config.yaml
n_layer: 13
d_model: 640
n_experts: 16
experts_per_token: 1
d_expert: 352
d_shared_expert: 640
activation: "swiglu"
moe_layers: [0, 1, 2, 3, 4, 5, 6, 7, 8, 9, 10, 11, 12]
router_score: "softmax"
normalize_top_k: false
routed_scale: 4.0
balance_loss: 0.000242
balance_bias: true
router_z_loss: 0.0001
router_noise: 0.3
init_std_router: 0.00923
lr_router: 0.000336
n_head: 10
n_kv_head: 10
head_dim: 64
vocab_size: 16384
norm: "rmsnorm"
norm_place: "pre"
norm_eps: 1e-05
positions: "rope"
rope_base: 10000.0
rope_fraction: 1.0
qk_norm: false
attn_scale: 0.125
tie_embeddings: false
parallel_block: false
init: "uniform"
init_std_qkv: 0.0194
init_std_o: 0.0241
init_std_up: 0.0278
init_std_down: 0.0278
optimizer: "soap_variant"
lr: 0.00647
lr_mult_o: 1.44
lr_head: 0.00335
warmup_steps: 200
schedule: "wsd"
decay_fraction: 1.0
decay_shape: "linear"
final_lr_fraction: 0.0
batch_tokens: [65536, 131072, 196608]
seq_len: 1024
doc_mask: true
train_tokens: 441100000
steps: 3801
dataset: "wikipedia_en"
Below are experts of layer 10 (counted from 0) of a mixture-of-experts language model. Rows are named router (the router's row for the expert), gate (a neuron's input weights, with its number), up (a neuron's input weights, with its number) and show model dimensions 320-479. Each number is 128 + 24 x the weight over its row's rms, rounded and kept within 0 to 255. Numbers have three digits each.
Before each expert's rows: a language model's description of what the expert responds to; "gets" lists some tokens that make up at least twice as much of what it gets as of all text. This comes from a sample of Wikipedia text that the model never trained on. Tokens count by the router's weight.

# expert 6
Copulas in technical prose. Copula verbs, articles and LaTeX symbols in math, science and technical text, such as is, are, be, the, $, frac.
gets: " is", "-", " the", " are", " was", " be"
router:118111101091123141111126146162125124140164116136130121112124124121149124093151137141119135132199161143160106127176110173128128113091137129101114143089115140117120152156164143128145135114145152121132112107124139132154120126170162141106142158104108137125116164157141129105115132114125117126127109082163130093063144139123175100158084116149184152187115105146132152133166117144120147160099137116084146152117087128117144125187110089109090104175113169142102111121125107156120140157136118
gate0:158111117081112156130120130122122094091119101133150112109118133124131125128098139088106147119134149142126088121094123108128131107148141105132137116117159083146127149108110112156105120148128120151094154092092126120135107138145144073160078101111125140118119167159122133119133099134141113118128138107100140130137130114164147104152109111142101151101143103091093128188154131159131091129158124120123109102151163116108093123172103168103106146101158129100143106102133084130127136144134124
up0:158130091178135096091127139084163142081108108117090134154114146151115114089095122124077148118162077157140138155144126151123110130118112082115102189139104123122149129150130122160154107128110061130110102139115118170088133090126172118178109111146146131136135136143119157122108136145132113140139185161088118123134143104142131128136147131130107148174098145133147127130118086109131123128118140124115121075123129174145079154157118165141080121104152130154143101130113139127108109129116133
gate1:104081117100108102175134132144120111105117127095120111128112125124106151130149099118135121120120118133158127128134159111148104111136090104150161142136126112148137178145107193106136129088151120132136157175172162147096167179160107120105143129140106123107154130141133086151082124151162142135117126127123088176152120118096141157117126136136148158137116130100138154086147111142114104135080123158129144125157102140124103120086104111152117092153068111095116142145160135108099145096115129
up1:151148131131128142138130149086111134172142120108135090148114121110134178116102073167104083082123126148162105082105160164148133131116104129105106097109130135113104136126127151191154179138150107129124126131094110104098119120149157148132136137148128090087101126146110117141141159138149105156143113155144116089074146117164124122120145145129108106163106174170110157144142074117106101163133076108125134146130116101100140116138164114120121088095160107145102144133098079078097096185145145
gate2:138102156084157169168157155105130126108087131140131126109135140121158132133144105105124190165096093133100104126175120131131103158105150124113123131105099140119135107115077088118139129120110161067140145175123121140109154094135106142137167154151098121148112154138086152121151149128127107119115149148122144092127135097092156140073126118117136132144122136088113118099099098150109091098116150118121168108104130123139121145115108110075140102150119106142106133154141163148115090144136162
up2:084186114139176145086136089158130095168097138116179142122114145151147162117135144150099104098118127131069161119104199168117130130110170168116112164107153146149091087125132111143163152113132100123160128172116135148185124157133154159121134133159105150115143116145104100127139063161130158088159157146156128087163115118110106136139118130145102116154101147150094125132110136104128114150084163097124154134113121161103137132121128127110168144123169115144159124134140134113116129162124074
gate3:140169114087128160151112083103145143114126106104138139133112123122138171095151118115100167137179142110108137101110108150104112114094132092121158109125117117133172166128132120161085147135175095127104119117112099144155160123125123143138160128119115162161095152096130156154132095144117117101128104150103147122124127152092167152123154117092125117128137146110163097135153123139124138165079141135147136213159131106114100122132119154101098133159119146149140106095102102140162183119140111
up3:089121108124077135158108121145113098171104101140142097115136134146122081136107120111116182189137129102131143126122129133127119114121120175105151144127149123129137131119079113111163120082127157134107162127128131183137135125118115157138129080151116128132112135098107139155099158138147107146125114097094165127117126086119101131096132104163133156136087165157097140109100094093159130096196155087094143146169111131145129111145141116162125131101099114093128133138131118086091105128129113
gate4:128159111111128103126159129144139148144109113130154120160101099142061110164116080165127177098125126069156128135089113156142121155106113132149118124130113144142129127169148137164058123102093125114126103147104134104123117187146151136150178151172117168123113136122147143136123122106109125106119140133123174115156143134124138097131086121156108130146117104135109072100122107133142091136098170112083110151132132155107143135121100122119079091147108112117124163121157095119154187141144082
up4:131144161156120133185125113160163138162143171175142084100093149153100152120095165145154144085126114142096141136168120140158114097152141115154129137111127161122147127139114084118125153121070116150148142132101102111145155073162140150087108146132115112164144169171124149131139156167121139145141151135117147115108100149146146105096118133071162116164163127132186083101169118167144101137133178133109141120112179101134135116112124053146148095097102129148116106121112127135122137130132111
gate5:166111117121161144086164094135103120135111117123103098098130130105142112150161114146148160149113105101090138104135149129138116145144116151148146088169132135104147143087096172158143130115139130129097144125153060123074110141102153148140173101121103146162143100108135114117083163112091146152079083125156097170110209132140130116150137109130104124168122099161143171082109143146136091123107133138127112130150090164052092150117110129102150143157090112131113156158093118069121125153135118
up5:096112168143136168103147112129092114134148095118161152149119094137111104137143167124094115157164099105119123114134117140121147122158152127123134122159096129090114104126142123165110111125126098158128111113153151146095153104143129128122129111121119132118141151148111107152144111135120135130117142117154172132155124100127109159088129110116156103100109120127088127084107107125167125141101113126102136136191092126100128113177102202109142129148185107131115168113132122144165124106181161
gate6:112143109128140132113153136138134134155150095097160155101147063138118079086137104085160141129133135147114087124144102120151139144164163138160125137112093105131162137158149147106083111172129126129164096134102102151152141133113168098118101108108112135098142172116131126131150137135159085111067086139165082141155122119101140109127147107118146155132063064162161145120121120129135109135154137158133130123119127142130131129181099141128144118104142158119125142116111141146154131101116124
up6:137127142158127124110126127111138101158118120151145142103101133133131171135144105102115097129148126169163140094148145100144118124128129126089127098169122131102152112141143116126142127128099168139154148085095105169142147116118108132143128119139108128122164203136113117129086143122136142133130155119105141098139116135070130078128114126090140121132104127147168137145144121127118103097114116133077131122128153167142106109146166116145148132160163132127158153113087094135100076143130125
gate7:095088115135120123142114138119145139126129163071180135128149109106175129138124136148120107046116152135173140094122158116114141161154091112109185121137143091100109124130118133135139119120114117162150120114131125112137143128110123119125120127120149089140121109107105111119148141119112111160067083158107162108115114139139134120075162107125149117086180146100129126100160137136135121123144130117155157138163117131108155166175139102136113109154151142170119109162139140137104141127158165
up7:149131102185137088180100079163143102122127119142127127120148125139151112153093077104145142111130124159088144063161131106086123137137095105101175146100150144113149123154121149148157140120173090155140148126121159104089129093110125115136107135138120111194150091117135066095105116131100112146139129155145108081119121080127080123165118093112145118113116174121065122149099142158137116144154107141194144123132160165129118159114162132151121121125110129138185179129157113157074105111128135
gate8:115156197128113133141089140118119125114159141083107141095142097149133093145095107129087158101122165112129133138107136117154094156105103153174131136088124118132116132166150134136156103138156096113177161131097114075121138114155146148118132145114124142148140154094097120120146129132118120091092152149126152119091167103136145113167100105125135074191140125109137135104109131138132094142096169134119105122106114139154151084148196137149148152118149179077077103122144145130136077120101125
up8:112136134132105133157134156122158161108126141114147094131139154092125148149115125118098111158152118127120116167088181071115096114135098080110120146119082139146102153140092120159130148165130165115135115118110151122097092106099126141137125133108129144158101086156124117110121074116145048124144142130121166097113121110114082138145086138085185079129125107112085112163173081130096117096170155094119094185120133119123093097131139135139104109155103096128164158107133105151161074153126152
gate9:118140092114093158083076076119181111137139150133154143133216141096117129132112128112165075169113131092122163117153155103125141177122153117140136119113115141099145165142122125136148139151116122110095107165104114136144160131128149139147149129109169154135104097131135108143097120132097146107051131154150106103114068118094135095121162191162101167145141178160109106140161121115125145124148164127097126107094126074136145154137099135074123129168111122151140132138134128109073120110128147
up9:119129138103153128106118137141090183123078143117122091147100112097096151125166156146120157099109108135084123121132136148136130128113172117154109119107147143073111145154108132096080140099116089158156106121124128119110137101125168124070158085156107151146124148131156095127130121119127127108140119136152093109123140097133095121139105121158146084121156144129164175158119119145105093143142130188135145140127144128174105079125111168132169165132127156171129134137135154104119139216148106
gate10:138163150092167132124118132164116124138144114113115142160130147159098130151102115126137120128117098145134101167157123123096156115124147099138135102108123115110126165157078129116158104098155140114123092120120144117146105114090161166160108150114121093142142138062095139075095118165130120108098141095120081154115137157161147105141154134132109148180135166134093165165128097156115150143101116120127142139119143130130070135081138099148120128099141167126158116165109149092147145118111163
up10:122109081112145118104101128132114160111139126117128071145161150162158130122127161134146137106108122112100141119118119175146146062108133140132136068134126148130109114167162133155145120153109133115153099112097106158141130089075107115139129113093088108141089141134149131133112171126122132182120065083099114127132160102115135160130122130178077113118136097135145142153160162119106109118141149137150159145159121129153097157139119131123135150110142161120111103097137131166096167143135140
gate11:133069145132114122126116156130123129088127116117125124107101138131147155137108131169088138170155092132155093100172111097165129118165132152147139124162174127170159134132085123102131147073175136124128127087120133148082113170119111162152107119171151129119103106119150123128161110159150129153132106192143118123176113145119116125138099114156116123109117133111064135167109092139083156170152101131148107094103126156146144117151181150151120116134099156146121130123111106143112080096128130
up11:143113129156133173122096124118135139135126156134123118089106082082149135132123087125155115129094116131141179136141152159097133144133162127116103116092107113128133137136101118123122114123124134107117125151111120117112195130107150147112107096127139119138094105157158111135137114113068135108115134103099150132138126152134147127146092094133133165129131107123102124154124146192161143141142213150123097129120149106092133151184112113182122122161141120101167149128150106125120140119136149
gate12:125099091140136093125155107132140102108130143100120098097129124146118144145133149144103080075131174123139125130118099122119155140146158119091127156140114119100111146103155136060154121095150110114153091127130109181137172120125137131137147102125123123127157141143121075171135160172108115138122132079173080071136106101142117105087106129117122145140123101083155119157119098150131099141102093099116151119115119157098146147142170104088145119120097169171140140126102108139107097110151113
up12:072087150141138116140119098134096155127119104155133109127127177157081115162142154147156158150118099118147158112153105140083143125119166138166072161112102079149122130177115109133123111106125156103175117154145124141147148109137128107131119109109150134097146179196140110150133140171131142154128099152125116132102103181127087120131137122104140125168135126153110127133109147128154132174162103132107143053129104113099115156109120141126119157130154104141172064107119107127187121128132106
gate13:183105110120164132097144131114122123096152146082128098138148167112138141111122091150115104079106106143173087174110107104147134112151130115095101159128126119140110145160159155127082134136177138120137109121128089141133100124105120114133154122090115098120105172104137134115102181124141101105147145073121151088125133130108109123133133135126128126120119140134126098104125135142119105121135137139135122130135171131155102114082182132091123153136074135138138115111095129130127095138131157
up13:135126122105145149171105142114165112130162095133124146129106134160108120169116145135131119139158112141125138112107103131076171115154129173166120127147202123126151099116141142127112117130143141105133143103096124180182136085148128099106124117129107133127142159199146120139138119116106183099155103149096119074172118125130163135148131087141145146127126139129100116135154158151168115101141147126137111150129082144160097158136147117120119102159156119103136165136118153105073131108091128
gate14:133153128119111114129122108146105165102108130131120136107145098119145153113098151124136110113094110112123110095130132114126100111114141079115158104157123132146155145141125155113112131146127130098129135106175150152148142110135120122109108122118079140174129123123167137122102154131127121166170101127121138148152128095124167129124140116156144089119114091127155116098125139186139156118088146109151131169154138155166139163161150099130100139140114119104135137189139139164125162102163118
up14:161093142156166114153140132176141116122127100149073124096129171144154142145101148121170119123113158123156123115135135113138142094100103178142149121121122123141147113140077118157145144169136096185152123140096112139112102156088142134127069135114096142146136168157126083162142146124097113097115080155143126161120116115152138146151128161128099124116113145156123132146103136146116117121156146186107145152122108132079139127143132134144124105129103135144149111092145105056159147129143100
gate15:142176128168146126134174108156123124201110173101126139096131151127124132116166115074105095145141126110110110134142124139143155120155151109134153152146124146197144131121133123130136139125115148136104181136110143115110137102161152160129098090115144082157119173122144159106138163090117149133119094109102085131149128166103149124157144104135138122151127118097125139140104138111142118139125084146145130140109089118144135135143075092117103174149147135142173111147177135165072111095094100
up15:164092117095127090100123110125151137148101115153123139116083111170126130180091097157141102104129144129098100111135144174150114120131121161138101092125121105166137107111126113118142091112145112079181110079142130096146115127100168112125140134140163160139125147121155095143133106105110139131128117094122088115144097139099097176134127133146079121173127112149137146152134086126126134144088112117114086144133151120161107155124117141128130089124124107117114083118126136106137067136134121
gate16:113136154075159142121094146114151196115158120110107101109134141166101093080162155123113076112137103124114119070172135128122117150135142126108130096114090143085131092114101162099172148107131109162141115098133156134145143145141161116119075166106078143121163099148117101096131153161142101147153141139122113155168123180152107139138131134178164166117139115138116095128118126118082166122123089137143146147137111130133125173123084150144140097136138130072099134143110143112093117136094118
up16:137104113139088108155167151149128100091139125133137143145128120110154124096105149129121137122122151121135116110160133100166121129114101174142133092125137124161165137161132102112120121136099134120116114149144133080120146131133105127120138130117127139119109146161129126135108129154109143102142110123120102073127120104143098119121118110148143127107145163084116178095144127123114113093138071140155149138122107110171175103119137146170168109127165114115125085147109082160083157098118106
gate17:149139119143156126095136138130141145104136119149094108168135165121133106132130122111132122104116165136168139143135121129138144163149119146124154160113136108145106124114111095094109142170121094145122131097127111179120113130167100124130184088130161111173122126138160107139128133159136130126128137112134126135147118129111120094095112180132106124117103137120122132128126085169105166130089091136144145109127154177088096163113185105098166147094110126134131108089124131137150115149143180
up17:152148161122123127100139140149138143178113114118120128153100126142130107097116134133128142142128172155163079134126070116158126143170153098131132083165134150084171106132145116142157124109143170138144130123190111149125102143127132175131127137137129145145133125165119128086129091130088166107116159120091103126105131152140122151101148116115129095149108113108139160154106139119076063124153146135149127113106110135129129126163075111162124126145128152131117138110115192129095114143125105
gate18:131136055146121089169135103173128104110145120107135101132105110142078146118136122081156129094131172129138142127129126162108150121130132156137167162108106097082085083148094134106161157114133092105141136075100107120083146138150169134138124120139120122121105178130121109096193159079126173142079111118105148112099128134110125117107139111158147119160127111137091117113107142132138131192109173116073141118138107132134108172127111149122130097109159109165145086124132090157149113129082172
up18:103100153139106143155132115094137113154078102103148161162150152124130092076145142129146130153110099153113180183141154103141115091137117081129116114130131130083103145158167128115132161084105133130126121156119137119168148153096208166131153136118121123118103111132117112102124100112117143146080141164116095152170144118132136133150125108125146144120132132126109118118104163100099135148142088137137117094130151116112114160136134147115101118174148124102113166130089167119144133104180112
gate19:145167156134171145121111133119083091127099139144109129117100123077109082116134166118135143122135126121117112177130206140146127105195165123153104161107143123101132135090136157096179114141116103129117112152162132131106123124103156128137133131145120131136112156099127150138110133110135147101137176107141158088120091102149126113117111119109130112113130087148152119163146112148119100124126141155121121155192136105135108126111120099183130122123163146134149187109132147133196158122118149
up19:091113129143131114124130102102118158166136156069176126100145130091133135109181149160094131109101153137069133115109170119121114139124154142137154159090136116132129086165165148157122137110142147127125122138137108118166128137149113158145142179125128127137148162160122129147150179120125148112094127116101095145123099118160120127138166122124071108162095139159113125137102112125142206137120137119103152112122124125098113160099124109128116105148146127124131138126165167130122114123126148
gate20:124119115137112121134142153067132102112106142157122133108088131127174128157119166157163086166156162129131109140090135117119136152185110115152101138175152099119138152104118141143139104165123134100119129129144118145145135164121133106075106145138145121146163104111105128132180128148129159089138122131124126110155136090130162129138144130136078136169142145146147145130120144131162114132094150141129136133124103101160124112121131164135073092154177077112109128148110085120107174120091105
up20:162148082127146124096161106121127126119099133109170157178138129152116103117100110140100106185126100119176118116131125140147126105166099120114136124134112156175160162149151125116104107124130135114158126119128151166140098132160116135101145136145133173134136108108123129149120198126120135151146115199100141131130086143126081084119103162144143135172155098123082140122117097171106145129145121123094119102164085175151164120118155166128090124120118152147123114109157129074134110161154129
gate21:106120122153097136144107132132109104115114118106105138135100109135123101111122133116152101119111129113135079137170171176120135154157134140171128109132146121121163157089160141134130134119133130174102168153150150142120100115138134197133134095140091131144140109115129131116104126125158139079153124099158108184055113155125073119101161118172136087146173104166112138111106118155088162138110141127189138168123118105123119140111158126129176102117158138159158147145123102161159125107131136
up21:166149141189120113114143100139122137115121149124101182159168142125154123151137155132134135154129125105121086088144152140140166132146129126091106133124126117128163111094146127107169134153116126098116128124087129135116148096133128123124159159095129107114125128119084142104142105123126062134119098171134107141093115123138083158113099162110142141114093077132110172093136107138133127112125153119121102091117151106105168091105122137098143120136118095089092117139134124130108125147126123
gate22:157162091119116121090125168148135122113158096144129103112167116118100141117127153109131123138129115148157112117150139144150141084171166185172137145109111127160112119133166102113127131119138100171123158134116123154126124169145108136122138132116106086170177114136164128106104139099118116120126098105139109113133170071125142128112120120165111144109121102119107118141113154137090101187097144139172129133129099143151146158135165115100106129104109121148145115145133127140122113112162178
up22:189148065136092129147151142136136116141088111151148139117147130121121117121093124128164149096146118125156102150167115079134118140139164123131119147093160118077126131143123139132067112148105172113090140110121105118097158147127119135150141118142139125126159165100174136119111149130116131116126156122131135138088124106137180099078102157127161100115096153094140128152096101136141099143165130128132123195139160071157159133124118146137148106106083134123158137127066075135154125090157117
gate23:176101161073143129143118118137143161097111094129146082156113110138096125138155105110147111148103164115170148095152103135166135091138105109105109142107119120136131159113114138128137147141089156127160130140105148170147135142136149133122114096137146148132133140137125088118183083125111114106143123135157125090130130138165116147112114125112147156186142074135152079087109088148087130073135128171092129132133163128114154138119095101094149132145128124132101062115170116115123176154131152
up23:126144122152133132114133138103130106133135119118078096138119169120110064084168121118086079114137139134136115151168105125129171140127137108124149125138126163135125120138130130113111133077154146089108134098077153130118126164126156147123142170121125157068144204119105116111149133135130134129108157084146162160127146108147122168144168175139153098162123150151113141120149150107120080141165108109100112179124155146114104118109084101088137102130140143146160127097143100083123102187140125
gate24:096156133128099132114097162088157126145133122112072147146143165196182102139117123174080143118183150158104150124115138115123122106122077095133137094140102108123101106160107146136121108155109097124151141109140129166135174136157121139101153081121135124139095130150168150146109152128136097138116179104128126107133146083113151103150125123142096141161094165127138177126126120153120133117093118131135156100092151156100131168139148118085098152146205176136097145114126121164136152142148118
up24:154119127112130171154117162126175165124134118122114094190148160110160154115134103147178129116113144180141120174137107118084074136125074137122158109129152106158161127144114086132127144145127115114169093132132134180107136083142106096116110139116154140120155097121139140111099116139120145157118120110142125119115126151082143105137108098154118106106118145143149112159141128120129113146131138113113133078138144111127122108126133129113140146132134085108136126143145082113132140082171127
gate25:098124179062117111139131130123181134110101109106110129142111151103073135102102105102104146132143127076104126065170100111119109110125100078057122118137159090119120065120129122127163127148102103089155149097164134121101099124130195138146158145097122164166131164136147104168147116111107143050114165101136130166123112194174133086127122139139125108111119150169129112083203147127152085185112115130121141107111140083160094119132088132133162101119100154125130150110105136103147106136174157
up25:131142112166148144130128170067139138169132109115144105098136113108158128153123094099107121128119102132139170132172072144147149077115134103078118126091144126172115077120163150138137121151120106146159085138075163127111127179121143113128105065114125140111060140154106105126113129139148121113136158100112113131113106099088115135134127138118151128128127152150108113076138153116107090127136119164188163147142139123132131130136133114122154105166072159158128134119132116154093090177123149
gate26:124129128136131103130133084146150092146134150149087148116123128182124086132134099104126121112095141136151102140125116131089123143140087141118155126136158107137113142132138148146108082118158180123077156109111151131058154153143112127117181124091110131157149110152142123120160098111141088128144120128101126143129126158156105119121119146163132106157124129136167111086156146133092150121077103105157090132163163109126139163094142111127154108129113125105149161119162099141133130117119124
up26:157142115130130162135138141163135158104110166130122177090160169141133128115146169119116127107111178125139096129111112143134104126129129137140089142058144152117114160123154183107122128140098115144164149159151128160132188135136121131100131140117150142136102096113132155173145106153165152116108105101154099123085095130129148132090134119098113142152118146151126130100114118157141129112123153132120152128103134096132118172112108087152116109092119098164105176136094116107114122110136136
gate27:098178140128112154131161133138100144144132144165119134103140143110137113122068118130121143140152130119156119102168147109116120129134136096161135183127145181117130133187155177144101137115128139139137127122107111143143114158128088139170104125118128133120130107133148122167104091129095149130086169145087130120132130124099132133143161117185102135125117119161134081148133179136150119129094108147104136144100115158140138126145149100124130133083123142076144108076123131116132119095111149
up27:063103124136097117160135140152172145131108143156108069118160123076145100145142151159124140111092099158170151135100123166148112132131163137139153147091135143101161135135139147141135096115154145147078131122105108078125108155069123138156106120134114135113116117104143132127153134154076083156146164131132121117147122136116157128106161127091168137139111088120124157155123143130137113117129164096112148143140114143128134082114131189165124138092176130153114106144145095152160181096116135
gate28:119101146148121104096111131140094119112110108100131131158065141128093159114147128092109138132151081135120099098113085128149092173112120127110115100123117161081130121114093115117148119096133112133112148092112171137134180106122147115115170122132108116159151112109115110132097115109131112097113110084143150116149079097139113073166074126145113105155124146134132106151108149137121136134150156166100131130113103136117084135108113140124162097103141109118094084142109121144148135125103135
up28:157102125118144133133117152136153145113155097135119129149096123138143124134189100100135147113111160147106087086095164156136164129110109154139174142113143201149115117124138138150140112142115130102143140141130091110159087134144155142125166139139121132125162146124146143127151159174123131128134140142136149147157127175096168135151106144132149112149133142117129116133155119118146110136164074099160082099078174156188130137099162120163144083134156145109116140106114131136141083146137131
gate29:177130129105117154062134121094133129133101107132155142138153117093132149124123135132104134044139120117143157129096161171139086137135119140157147124165086124104116155085190121090079118132153121116099109104148148124158116124128154071116140149151167102103118154122152161126162120113123162128117169066108128165139087152145130154114114080133115117161113116159144083135147095115114094107146150092127148101123110126103123087170141112131136120120121148146127127098124147145144126087122097
up29:110048135138121125104153108139119168145144141170097111206067122138131120104095144118098140128142119145120147110101117116117125166082122153124136095124065093137094156166095122163153131143122113133128138113110095144099098148110095178154129148176094133111116177123123113129127122146108129129138133111111108131125129123127091138086080124114191105115109124128105139094111110134091133139153125120188132167097149104130127135164128128110155146125121120130120144122121132107136138120142111
gate30:191136142124114135105125063113132151131134144118160173146135131105124169137172139128171156114111133115142132131103129123137140147099125133131114110123157124133165135129171119101127170109137113133128117160099151150145112137140121136104132140084095094119135116161144155108139134087140094093136118121155153086100134161147133136137122122148158141125082196144115105113114130138129165088150102140130140131122144129122117132121127159140119108105118130101175127163185115175114123130128085
up30:068128168118152132140125140170099131109094126146130125110144105118135099121104128111132114125127108137088093142109134168136112112104130127116127112104123117143110145100096115126115137150130149141104144115145099126118139141134115152134104113104132154093073122124120134112112156132075085167131137134141103133120118105161121155109074124111097120090164100101127122117181128094126118163132137120144163121142143151144150088124165126103098122113109156136153108096117146129177125122113113
gate31:116147110122136144148116146116135128117129151117085156109118118142109129110136065139138133170150115135157137130105122145121144090115109133131114083099155094139124144118119136176112116205158123094089159168133102153106097101158147148132129155081118123096160119111141116124148138126168134166131109127138137093105108155170154128124160126115050157197113108096096057161118114160143169178121132114117126130128119117162112137163144116128082137129143167133093173130112151126122129115084161
up31:150124106175156140135115111119124121130113133137143170183132153113124153146143089163117052156106141169078134150174123123116130137152110155151100130079082138116158135112108120128126130135116150093116125110110136107147104118140156120116092115163118123117100109130154154131120154134117148146131107098116136096112097114105121144115126113103171104090082082115123101145147142069131127121113122195103142076119147141135131106161150134134133144140144131139143126141122118122069099071112117
gate32:166127132099144129116101086167140143137158168129113145107121129160132123142131144057114094140049104123145096127106099114135117141163129140176098138131101175109115158136130130121118145156145144139143113127183127179144127135110139143112112112135094108151142126158131128087103125147121123121153085122121130172095130168122140118087115077069130175120095159100155151146136170095126125122133167125112130089126189126130126111136162115140114140165144193143117173112135128175126164141134138
up32:156139109133119088143149165125113122103154115104138148098152118119131155111135112082090098094120108133120095159124127165119135123118161154173154124119105147081136143127107167119111140130122166154115127119113168128144118176068170112159110139122122139104149146113149095124123133098098135131126137079140123159127135112112177116129107145145103149104117095121144118148147145143154176120104102104087146149105108139148166142161170100126094112152116137105112200121166104135140098131123102
gate33:124175158143119169169096094157140149122122167146142159116139143145157115122141133098175098135115100139115140065122143139091133132146141101137092152105167162114148155106117106133121105116119108128170159102092124135144146073107109089163127093113191155080124106163129119114109076100164108127101134148107077132142098081143121112104133138162154114127135178141109136177122126139145119144091133094096179138149159090111154136114083132115132145094137186124147139142156110116114150161120142
up33:144107132133151116114173113078095142145133098129139151101128116180135108129117164141087131155124152131112143117172123117140082114136158147083145093126140143116104124097129088106172159141096151101185081158172110119136124146132114152163114103124118120097146108114085080134124089176141153143145141146136121106136138125122070145129137125091143154128096137132137124086118118110132157110133170142154114125111146102146167140132120172099078111102081174119103135090095138105111120110122119
gate34:158091143146153156137129141097143133115122143131147127114176125126111111156159162135150111118149131158120134146145122155136138111126099182185115155114109174080157142137123144191107118149146135130174119068080116153123127130112119148107138113102143092116150113124124116087131116165126112120149112093118097140108139168099155162110135142139122116153145127159125146160119089173098136111116116126088175101112144140120114176168131096140164089125156096104147156099136108169094103155105068
up34:093171125112138108103101123120144135146103126136160127141123117125163126134122184119132119166137140108105127131093139113109129100142144139094116155105116129110135128141144136096105094141170136145151084158152136140126071122126136164116080145143124149153116141060142114117149098154119112110109145114104134152170124085123172162156107162141148095128104147117119124124131132118135152070159117143149124092121138142149161116134150109140115117108180131132112155119101142149100106093115137
gate35:126112148151103141121077148162123090144163099126178110093108166119115138135141128105108159157114096094129156146151146174140127116106125125121132135128118152128150168107140116108110135150154123162190123133164101146117162113176124106113100083094112116120136125123138121152117172113112117122178165119142123148081160136127137116150118133112093107159123099092111113140073104093154146139141147099117100122118105156148098107128120094076131131093066116127140121175152132149160105145103051
up35:092133138121124107110153127140118125101157089087109171129146128072091157105094150126143149158128091134128102098139111135122178157113157147104143122165129102108140103109141106128088081096161145137105131127148144119151114126144124106139109135109123080115124104116119118123131109142169196137184124146128177120136144189137169139112139128133099102101105145100093192108139080156116108167103171136079146166128105147079113105076146134124112118155140141129139101107159144152118120149089110
gate36:144113135128123106139116072121146131106088112096173076133101046112093165133098113140174152154142085123145142162131147119106084103158107116129102094121170147150147138132119142117143134111116130116135163123114134114127129114131158130126141158136128098096149119104129171128125111112144176114139121128152107097159114110143118097108113096116114139139108185134154129121129109108189100116133107118077138096118132117107099125112168127092126102145117151173101180115122135149086168118129150
up36:142080130111146122121112118073133131122063087139112105128118122123159088167142129122100130153147127092154147138161125138116132120135127072132151116119122133093120124141099102119116124137121166113120153126146145149101138123147109150103100114132176130149116104169148139126158115118124109128103131182158107152110106138123156139151109130102142140150104129152118151158140100128113126143094102117101136120137140104101181132139172168154132119139138080130099124095113134126150115145112122
gate37:131091119111112149107163127115125138138115110112145139148191172156120140155133085104096133118141127118112154114136124133122103139124117112134132111115193160096105156135127171098147165163124059154139113126095093139120140165088104097121151156105124095091143133104113150117109134147135146212085116082153085133128102141144184128138129133153100149141116105150119155168162151144112148130096157150157132132172116134137118168185161165072116099114161154108119125132110151118109130135107107
up37:135103136146086140146135112137170116133138112155124133127112151144113115134118133114103129158128114153074162147152124131107139072129165079147181148132125163117147108136125163156126146140116127145082127136136123140131154135152113109137149115067124119117102128114101111120102151120067135146104139120099061113134162120161131111152126100134138137097203105158137121123097094100121085131147120104139133120161168112122114189140111083142118145151114190122149146134127173143121147080124109
gate38:115106172087138120151108131134111122163108072102106141135109119129118099125148094167148158124131099133119152115103119142098119119125148166150151089163136126116123111116148111090097185103095123085130152096098115167071166146122134157105109117117148103089142136094124110127123125127147149155098122127110168174083160126152095123110096134086102171114076117132134106118132133109119082089111128125109123116150101104118137158140170137114096139142211107152095119094122132087176153137130097
up38:125104085135119137145084137134126113121181138123107145139127106125107117153145137131084092125163121135091095100088113126105133109120105151128132125146115121105128097163108151152127099155106124110159122111139128131143133125144126094127105128105131143147148147144140105137147121155152129213134093069126142145084185148176095100127108130127144100154093108139161124093161137130115078113129140159130167110160131124110109112151129151151147141134125122077118126167143121127100161104128130
gate39:115139150108107096120117114103118167122092146128151144091104074127109108099167103142187188126162142054112111115133167120135109127081146125084112135122099114143118130160124141147119110122159134136104150112118116123145094134133095131117161104112114158122081162106095105088133147134153125110124164085103171133123135125141143128148128134132159108156118098117130098152135133126114122133105180127156112177141132118148125170168057157123102188115125137155139142145153155114109135092144144
up39:129111147144115115173119114119158125114120133096105115167111119163141131132122159143105168122110153153139154140126099140134102123143150117127118164088088093112145136150104118123167126116102117122170114130161114127132117139127120089144159145125160136125126139124136110123099113111149090122131113129113125090089146134121149107131112137136155112144136111140146184148148149144091148176076111151146127156143120140158161081151184137089152139101126155143115135121147090127105123143116136
gate40:109150111142101140124073126153091153110156121136152110151130144138124137139147160102091106105092142152150106116148135153098145138115134163102118098105157120146123148094121143127082131086122178125138158108159135141095173137120127091132080128130132124125081184077104123124136115131143142139107139142142133119120159157101159104155100136149111133070141103123109127144160101122139126134151107161167141118132131113140098074080063177141145138178112107142119127123107118136108159146180125
up40:154132132136140122113119137120122081105147144085083126163143113176097156136120138132165146149152139123104168135118161129135140115133115164143137106165144079110110137112122149175161145098170133125094168185114156132122111113100126127152129129105128120102138131054118140151158157094124134088108136135111128100143124124101157127122160124088106100121065163132142152152129190171117112153143097142092185103081133107155152106115128105109114182108108129134162109167129177121118132118108101
gate41:151137132103111112100103083117128121113177153117107145119104136156129119120202135104161098161127147086135145157095123136148139116163149122093165148130148126114152076132087170117192134139108102121154108130107159114103105154149116136141143133089137083155111093132112115171142111144079118114128119154103133174135145107121143147122117116108153133130149135142124158114071133143096136106085150130150111131132145133129099115149104106116091123135112116104125143126157130160131138113134097
up41:116103099145132144098125112112123137147144096133097134133189135133146114125146118144127092158093110145103145147152141124117135111093114106110093094123134125161128140148112159129104103069136113107131100163093140129121132154100133165137141099168120146085133145142112141124159094138124143104160092128147158096093121168111122101150145133116149078111148141113175067143128116101145136085124111112114093129094144147136158134092143140149107147091139091115081144077137130110134143139050152